Experts of a small language model: 64 experts in each of 12 layers.
Below are experts of layer 2 (counted from 0) of a mixture-of-experts language model. Rows are named router (the router's row for the expert), up (a neuron's input weights, with its number) and show model dimensions 128-255. Each number is 200 + 40 x the weight over its row's rms, rounded and kept within 0 to 999.
Before each expert's rows: a language model's description of what the expert responds to; "mostly gets" lists some tokens that are sent to it at least half of the time. This comes from a sample of Wikipedia text that the model never trained on.

# expert 52
Description: Adverbs and auxiliaries. Adverbs and helper verbs after the subject in narrative prose, such as also, not, now, currently, had, did.
mostly gets: " had", " also", " not", " have", " only", " has"
router,256,237,245,246,276,153,180,224,175,179,162,235,242,228,218,165,270,155,194,245,165,247,212,257,194,170,163,249,181,178,229,234,214,254,151,260,244,211,155,200,265,159,261,245,220,219,138,159,170,224,185,230,163,274,188,161,229,190,271,243,171,235,248,164,244,162,275,155,161,163,167,236,226,233,174,227,239,235,168,254,247,242,162,153,235,152,158,192,243,268,153,143,185,197,166,253,155,236,248,230,184,219,156,240,236,251,279,183,226,224,139,239,155,167,242,158,248,240,170,250,155,157,150,208,137,247,225,226
up0,232,143,220,207,262,206,159,70,275,253,193,245,189,207,152,247,215,227,202,202,142,174,188,184,220,225,207,195,201,195,168,214,222,164,201,169,162,298,208,202,211,235,196,137,237,170,180,216,213,208,238,260,238,233,133,195,242,178,271,165,199,170,202,216,247,259,223,164,212,202,215,227,130,214,211,187,199,199,294,243,162,227,253,225,240,221,170,215,134,211,192,242,181,217,282,212,185,173,196,278,195,228,168,229,205,243,260,274,188,264,139,138,227,211,187,252,203,181,236,182,184,186,155,154,259,173,180,151
up1,250,101,207,101,230,217,237,203,131,271,204,208,143,146,154,213,209,203,243,174,233,188,232,159,178,138,177,204,222,139,208,128,235,214,190,171,261,202,189,228,214,197,248,127,188,148,208,209,229,241,182,179,252,182,196,223,221,199,149,196,223,143,211,188,128,213,209,179,195,205,232,177,154,240,196,174,193,170,196,188,188,195,197,233,164,198,196,226,147,205,215,190,192,166,182,124,177,149,228,163,161,178,219,207,240,178,175,216,232,180,178,144,182,185,187,218,202,165,236,162,233,251,277,197,173,266,153,121
up2,151,188,156,228,148,229,201,231,72,249,205,218,266,185,201,294,247,228,175,163,192,215,252,268,192,175,221,143,231,165,218,231,229,208,216,195,239,204,166,182,209,166,227,112,191,195,262,242,179,146,252,161,278,225,272,297,227,225,203,162,197,258,225,209,228,154,205,245,199,190,153,196,247,223,120,148,242,194,236,163,156,177,266,217,141,154,270,208,146,249,176,277,177,253,236,203,172,128,165,197,123,191,197,254,233,217,199,168,191,156,177,224,207,181,200,131,178,215,212,201,124,161,142,166,260,181,183,185
up3,216,205,224,163,224,159,116,135,129,223,180,186,134,106,126,250,152,230,225,155,182,156,226,115,161,218,153,189,131,120,207,224,275,103,196,239,209,256,242,270,186,213,193,216,172,137,227,114,193,179,245,153,193,218,161,221,222,170,196,210,210,271,135,171,205,233,267,255,157,242,218,146,146,251,210,220,216,196,224,277,236,160,173,226,150,205,230,226,140,215,240,237,262,140,236,209,192,219,213,265,194,223,171,174,195,197,217,232,202,223,212,143,179,218,221,192,182,182,217,212,145,144,149,243,217,182,178,185
up4,238,199,206,224,220,210,223,197,189,260,145,152,159,147,213,199,245,190,244,213,257,229,239,244,232,226,233,215,273,197,245,199,265,103,232,172,201,167,236,181,204,188,188,165,114,250,130,229,197,194,249,92,212,203,196,187,227,226,233,210,148,180,199,176,195,208,213,236,236,220,218,234,125,206,167,227,260,195,221,238,241,175,159,184,215,181,288,200,171,172,230,177,247,167,180,215,229,157,243,224,82,208,229,197,201,235,200,274,250,193,231,215,196,128,197,175,176,172,195,215,236,172,194,207,225,154,171,137
up5,160,226,182,204,168,162,150,188,162,239,231,202,228,204,229,169,146,234,265,247,194,182,227,195,185,173,207,185,289,208,212,202,221,130,213,186,196,249,188,250,146,148,224,154,277,170,218,196,190,155,225,191,274,184,247,198,203,197,201,233,179,152,184,282,178,192,273,229,172,198,192,251,124,201,203,189,240,170,188,162,171,189,170,238,147,177,216,201,117,226,247,241,216,292,196,172,188,156,197,193,169,235,199,191,221,222,179,307,218,182,156,200,241,150,148,188,218,224,211,175,282,161,150,237,245,160,188,196
up6,243,169,203,147,258,240,196,90,214,217,167,175,208,171,204,193,170,235,234,225,199,185,248,224,185,212,200,215,152,163,184,174,171,231,232,217,154,221,229,233,169,211,186,239,233,177,179,193,146,206,266,167,199,221,168,201,212,199,181,176,172,203,142,205,149,226,187,116,247,242,220,127,173,118,250,167,187,197,230,218,155,183,252,169,163,270,193,233,182,198,263,198,251,215,234,201,258,267,236,161,177,326,223,190,178,244,241,198,201,288,227,125,155,106,171,182,208,182,194,264,216,153,184,227,217,251,163,273
up7,182,178,195,122,171,220,223,157,184,227,131,214,169,186,202,204,218,252,230,152,189,200,155,237,121,206,252,271,145,170,197,220,256,140,253,233,157,310,187,188,200,161,250,128,216,136,216,155,203,163,256,230,278,168,170,159,232,239,250,212,158,233,166,176,171,194,178,208,170,257,161,224,166,175,151,201,241,184,253,221,164,119,268,212,195,171,177,153,165,189,200,142,213,286,188,230,256,256,104,205,172,182,221,212,196,135,164,252,194,178,171,176,247,178,186,226,214,208,219,226,256,154,147,204,217,220,254,196
up8,184,150,232,256,346,176,158,118,170,225,230,220,216,184,158,151,216,180,192,180,175,174,216,218,170,237,202,227,266,199,173,226,211,220,175,215,188,154,185,235,198,208,220,178,219,177,94,154,241,230,206,184,248,234,167,244,194,206,251,254,169,157,176,166,226,190,264,184,287,166,233,205,149,189,214,284,282,191,195,203,202,207,204,199,181,255,175,255,184,263,211,151,261,263,245,239,192,158,200,244,250,169,234,258,186,219,261,243,226,209,165,195,202,134,210,192,246,203,246,250,235,127,146,235,207,192,204,165
up9,135,191,200,145,209,197,216,113,183,199,189,175,240,246,178,140,205,238,268,199,193,185,255,173,166,209,257,183,277,188,211,236,234,186,208,83,211,269,224,189,243,253,226,210,223,243,205,198,225,215,180,153,221,183,236,218,237,212,187,147,146,153,138,152,184,150,259,248,264,227,220,194,105,162,267,187,196,206,214,173,261,254,268,234,159,174,244,187,193,151,167,207,224,153,273,176,200,195,198,176,109,234,236,209,227,170,207,152,192,231,164,184,200,212,240,154,155,194,219,257,203,165,194,187,280,224,216,255
up10,282,181,174,183,217,169,147,214,269,188,194,211,236,161,256,292,206,238,203,194,229,176,148,190,232,219,256,119,204,159,191,236,175,238,225,245,83,226,230,146,150,196,236,185,213,114,192,165,230,176,293,195,192,225,148,232,201,188,149,193,211,180,136,236,159,148,183,215,194,186,256,251,162,172,166,215,208,256,225,169,243,169,179,197,168,238,251,214,180,224,278,212,258,277,206,228,240,148,144,210,136,191,247,214,174,176,239,206,211,191,169,202,246,231,194,207,172,147,190,162,184,174,136,215,181,197,222,260
up11,248,165,206,182,206,224,205,174,184,216,221,138,213,259,128,175,136,175,201,217,199,157,198,204,205,153,199,275,204,300,232,184,174,140,173,173,154,176,173,153,188,147,160,205,170,152,246,260,218,221,197,120,185,118,210,200,231,186,225,249,258,255,153,224,169,201,217,172,242,268,188,236,104,150,148,175,196,208,238,161,234,217,202,267,172,172,244,178,205,182,202,221,204,164,215,202,182,146,166,138,222,221,159,125,270,135,186,219,176,152,118,161,221,131,125,136,292,223,273,194,165,163,107,238,200,217,149,180
up12,267,264,126,101,275,283,193,226,200,192,264,182,148,187,221,209,164,251,237,215,208,141,238,117,184,245,247,304,194,191,288,149,197,199,164,185,284,185,224,161,201,200,229,155,189,221,234,165,287,293,190,239,180,252,204,223,213,164,191,194,188,203,192,260,208,191,212,191,148,181,189,173,198,254,179,193,211,270,261,157,240,177,259,179,180,187,278,190,184,189,212,263,261,272,223,182,270,146,207,216,193,177,201,134,185,110,182,258,228,178,196,167,214,170,198,165,160,162,271,180,141,195,212,214,192,196,213,167
up13,203,168,134,183,202,193,191,179,159,173,121,160,212,104,188,136,232,131,262,173,255,168,215,196,198,189,177,199,230,160,240,124,177,193,196,237,109,222,232,157,233,248,229,199,271,136,173,146,235,183,214,176,161,139,220,224,298,213,167,178,168,178,189,245,189,146,324,215,166,234,203,232,213,251,211,208,218,177,150,186,182,166,237,182,216,243,277,165,235,235,220,189,235,163,198,225,210,130,193,165,161,236,237,197,233,190,231,229,170,223,183,229,258,194,178,243,245,136,198,229,169,108,194,200,145,196,142,248
up14,188,145,193,131,290,213,196,190,178,220,258,247,229,240,144,274,222,187,81,192,205,241,308,217,190,204,203,207,193,212,163,180,282,137,210,201,207,205,191,249,204,201,187,172,194,161,145,194,226,200,190,182,266,129,249,228,239,189,159,168,242,118,181,145,183,158,274,246,230,186,196,173,150,241,218,202,180,179,218,216,201,239,234,177,153,202,232,162,171,226,239,174,253,193,218,194,220,212,171,175,153,219,216,155,211,214,200,266,162,236,171,192,271,248,193,263,163,206,199,174,194,214,263,159,149,195,240,211
up15,146,185,198,148,220,208,165,142,198,246,175,159,231,138,227,194,270,183,289,169,221,161,183,172,189,263,206,171,217,179,222,251,144,137,207,211,159,261,230,211,224,190,186,191,181,157,195,169,178,156,214,193,159,174,157,193,260,220,198,241,181,230,202,257,167,238,251,169,166,239,221,113,198,190,240,176,254,176,233,152,250,163,226,213,252,201,188,168,189,217,264,209,189,155,208,182,210,196,218,159,146,171,267,178,216,170,222,218,199,196,209,212,224,184,233,186,227,251,256,237,201,163,185,275,211,201,177,217
up16,273,166,141,205,230,280,227,128,162,256,213,135,211,155,238,238,237,265,194,50,214,148,240,190,240,190,185,224,194,226,245,218,153,238,163,174,143,196,265,158,172,168,206,220,240,185,171,280,255,220,194,207,189,185,266,128,178,169,187,268,152,174,170,176,159,247,196,211,201,245,195,180,130,149,172,115,246,158,199,146,211,228,192,211,131,184,143,237,211,205,175,242,179,246,220,210,273,169,144,181,211,180,201,227,199,246,194,268,204,200,194,205,239,221,156,177,200,158,276,99,163,184,218,224,230,218,225,173
up17,161,235,216,81,218,213,241,102,197,243,215,205,166,248,167,264,208,206,258,113,233,110,220,212,229,244,181,217,118,208,187,136,191,204,232,234,157,226,206,173,235,239,142,156,149,235,218,135,272,224,265,153,192,211,199,241,175,175,205,235,195,195,256,239,269,186,211,241,187,215,186,232,172,237,168,205,207,182,171,244,254,199,177,232,230,180,258,224,172,200,162,206,220,161,148,215,226,153,134,240,197,177,288,181,208,176,199,231,225,199,264,190,171,195,162,210,253,172,329,191,178,173,186,170,258,211,178,159
up18,237,200,235,208,196,196,171,230,181,178,162,159,157,265,247,217,222,194,230,136,159,161,187,252,163,263,273,250,168,232,233,250,224,212,186,163,177,221,202,165,214,277,172,110,185,247,92,273,279,162,199,142,171,116,207,294,200,216,187,108,215,230,162,221,202,157,231,215,187,264,180,159,146,150,179,223,153,259,208,270,203,270,245,243,204,272,143,175,130,214,203,214,179,183,236,186,163,110,198,214,186,178,200,212,206,167,234,216,232,148,179,133,255,205,210,178,185,203,228,159,219,237,205,187,245,190,243,247
up19,183,201,196,171,149,213,187,216,172,304,207,109,147,179,252,170,276,266,225,208,224,173,280,161,140,97,236,156,250,228,265,245,219,168,222,137,157,189,193,196,189,161,231,245,225,177,164,157,248,243,223,229,245,237,211,174,257,205,181,216,209,191,211,177,216,232,164,271,214,222,215,190,151,136,206,163,248,107,214,135,181,202,213,212,222,217,234,247,176,198,161,131,253,190,169,225,184,229,172,258,231,181,175,232,227,222,226,231,111,233,178,136,188,227,236,182,161,182,204,190,137,169,222,271,250,175,158,166
up20,178,187,153,189,225,211,117,186,140,228,184,167,196,223,171,165,155,228,248,206,217,216,165,253,202,190,274,114,165,194,243,186,127,201,136,311,210,252,206,147,217,186,241,150,259,164,170,215,177,281,224,209,168,150,204,130,236,146,128,160,183,185,204,230,142,247,230,178,228,217,183,240,128,286,240,200,252,247,206,107,157,151,167,228,221,217,168,193,230,146,203,206,206,190,225,189,133,207,194,198,234,200,269,238,280,197,143,164,197,194,215,227,260,182,225,235,211,167,208,180,145,179,166,168,254,201,204,98
up21,165,257,184,149,263,277,176,214,233,186,208,149,179,136,207,233,210,224,223,142,210,243,300,236,225,245,197,259,195,196,243,203,194,207,140,170,269,235,183,172,171,144,202,180,287,166,273,270,215,221,212,167,202,284,265,199,162,239,283,209,127,177,218,235,186,195,226,241,161,239,232,208,154,176,147,215,260,184,210,170,189,203,274,263,148,219,258,179,211,202,166,223,122,192,194,163,193,214,188,189,191,169,192,243,179,236,218,236,157,236,156,226,192,183,218,156,111,174,197,163,192,212,148,203,233,150,221,168
up22,224,209,169,127,160,185,179,168,182,224,244,156,214,178,196,166,171,229,209,241,235,224,176,298,143,268,238,269,190,215,197,173,168,165,159,250,168,242,167,166,230,232,226,225,181,203,228,173,237,243,182,238,163,214,135,89,241,225,180,214,175,163,140,199,151,136,197,213,187,240,241,192,230,162,133,205,191,143,211,218,261,280,165,152,194,222,264,198,180,160,203,219,216,184,188,155,190,232,170,192,151,230,230,273,218,217,171,156,167,217,188,94,260,208,137,213,222,179,188,173,114,177,177,203,254,175,210,196
up23,232,158,190,228,202,183,206,185,186,250,174,155,184,155,180,187,169,289,176,132,173,172,218,246,144,190,215,201,245,195,189,206,209,236,164,227,232,204,182,235,187,195,237,226,177,226,198,244,187,198,235,170,132,232,204,238,181,219,266,149,156,209,204,309,195,203,219,174,192,258,154,167,189,147,127,181,149,236,227,175,238,187,217,229,124,203,215,251,162,185,168,179,172,246,196,250,227,160,217,146,191,186,241,187,233,221,201,202,245,230,136,160,203,185,207,238,247,161,239,207,201,156,144,182,236,274,222,259
up24,158,213,106,240,174,235,166,224,201,165,230,169,267,177,221,230,141,218,173,132,176,146,203,134,251,224,213,234,212,207,191,209,210,197,177,188,163,182,161,161,183,181,163,203,201,164,153,219,216,301,225,208,217,155,222,205,132,206,272,226,195,231,164,201,153,163,180,188,309,199,225,237,195,219,159,255,150,235,216,163,233,210,194,243,87,147,186,278,102,323,268,228,231,212,195,200,212,166,157,161,258,189,222,176,159,224,219,124,283,182,210,113,263,214,176,119,218,178,265,210,192,124,250,215,245,161,179,184
up25,172,131,121,259,181,263,172,192,153,186,248,148,192,187,173,202,112,281,182,161,164,188,185,227,193,204,259,185,214,131,244,201,234,226,195,223,225,141,226,200,187,191,253,233,167,214,181,167,204,258,188,215,202,117,191,228,202,267,256,202,200,233,162,197,183,152,174,233,232,168,202,220,263,295,155,263,167,294,260,235,168,269,171,184,131,255,254,211,116,222,224,232,204,176,214,140,196,94,131,152,225,177,230,155,158,205,184,128,264,154,145,149,231,246,178,214,182,167,315,194,156,108,241,224,181,225,185,221
up26,194,129,146,168,201,181,190,204,184,217,214,125,210,138,233,183,265,209,169,188,170,219,200,186,206,249,221,165,166,217,203,171,162,173,166,261,181,261,229,244,160,150,142,209,250,221,203,175,199,251,183,197,166,147,187,218,155,181,106,209,235,211,232,219,206,207,245,214,263,245,209,215,179,227,243,150,293,164,191,201,218,217,197,204,145,107,270,230,239,200,222,213,161,181,290,228,202,226,167,240,209,172,226,218,107,233,295,154,222,208,166,132,165,241,184,188,223,107,251,165,201,240,195,192,193,212,221,220
up27,164,159,195,169,250,197,256,230,150,161,198,220,178,198,168,244,295,224,218,238,191,188,228,153,219,264,205,223,211,247,238,212,166,131,127,264,228,163,188,185,203,214,223,215,157,175,257,150,183,235,250,219,224,183,175,223,218,208,192,201,163,207,94,219,182,183,235,164,170,183,170,247,181,238,162,173,237,238,186,239,216,230,198,268,133,168,243,228,124,259,241,221,198,163,225,164,229,201,191,149,114,179,228,215,167,254,200,218,152,188,187,182,218,187,267,104,193,199,202,224,181,196,176,93,130,240,221,204
up28,197,130,122,191,180,162,125,119,207,213,224,170,115,228,222,130,187,160,160,209,182,187,219,178,212,182,202,196,135,165,199,216,194,232,134,181,134,216,240,226,171,171,171,200,133,103,221,122,209,150,190,189,203,193,196,183,270,142,239,212,226,204,257,146,203,172,168,150,163,206,219,185,223,215,194,228,231,285,269,145,254,229,223,196,211,224,169,181,150,254,205,230,192,200,204,177,205,162,131,169,139,150,276,213,177,145,170,169,220,212,248,186,218,134,128,215,243,180,218,252,235,199,150,209,262,203,134,164
up29,224,169,222,161,175,253,155,146,209,124,215,153,247,175,158,191,203,192,147,184,244,187,197,154,190,230,172,158,181,118,112,168,188,173,163,225,218,254,188,203,106,175,154,159,206,142,219,201,200,205,263,142,258,178,239,230,125,205,233,232,245,212,223,268,180,267,201,175,156,242,144,235,193,218,210,144,173,185,195,155,245,123,233,204,184,156,241,204,199,227,243,241,221,163,219,133,238,222,170,240,188,192,205,118,149,214,208,259,216,204,189,187,232,235,263,133,148,140,224,217,168,158,162,219,291,264,211,197
up30,197,123,229,170,210,175,131,79,220,178,241,203,194,183,219,168,243,234,238,212,184,170,234,214,223,260,166,192,226,192,222,188,221,196,206,156,195,295,274,233,164,154,221,214,219,120,109,181,204,275,292,170,243,151,185,212,162,163,131,196,253,193,235,183,139,233,201,201,230,243,175,218,181,240,167,172,252,228,165,178,151,171,211,113,226,267,207,199,152,159,206,219,208,146,189,231,209,188,169,207,161,131,237,196,234,185,178,134,188,174,212,173,266,107,197,168,232,180,227,261,173,187,255,188,216,265,191,214
up31,209,206,203,152,130,210,196,184,215,199,149,185,121,201,218,181,273,143,213,175,207,160,251,126,217,238,259,144,261,208,242,207,274,169,210,229,236,204,164,200,232,198,251,176,238,149,223,238,227,130,189,201,199,145,202,220,163,234,161,263,239,150,203,162,215,203,193,222,162,206,218,271,137,244,166,191,131,242,207,166,191,199,171,193,191,207,241,187,255,279,193,232,186,194,218,226,246,161,195,194,214,186,213,241,228,240,218,177,118,165,194,194,154,121,249,218,169,169,250,247,225,137,224,245,292,219,263,121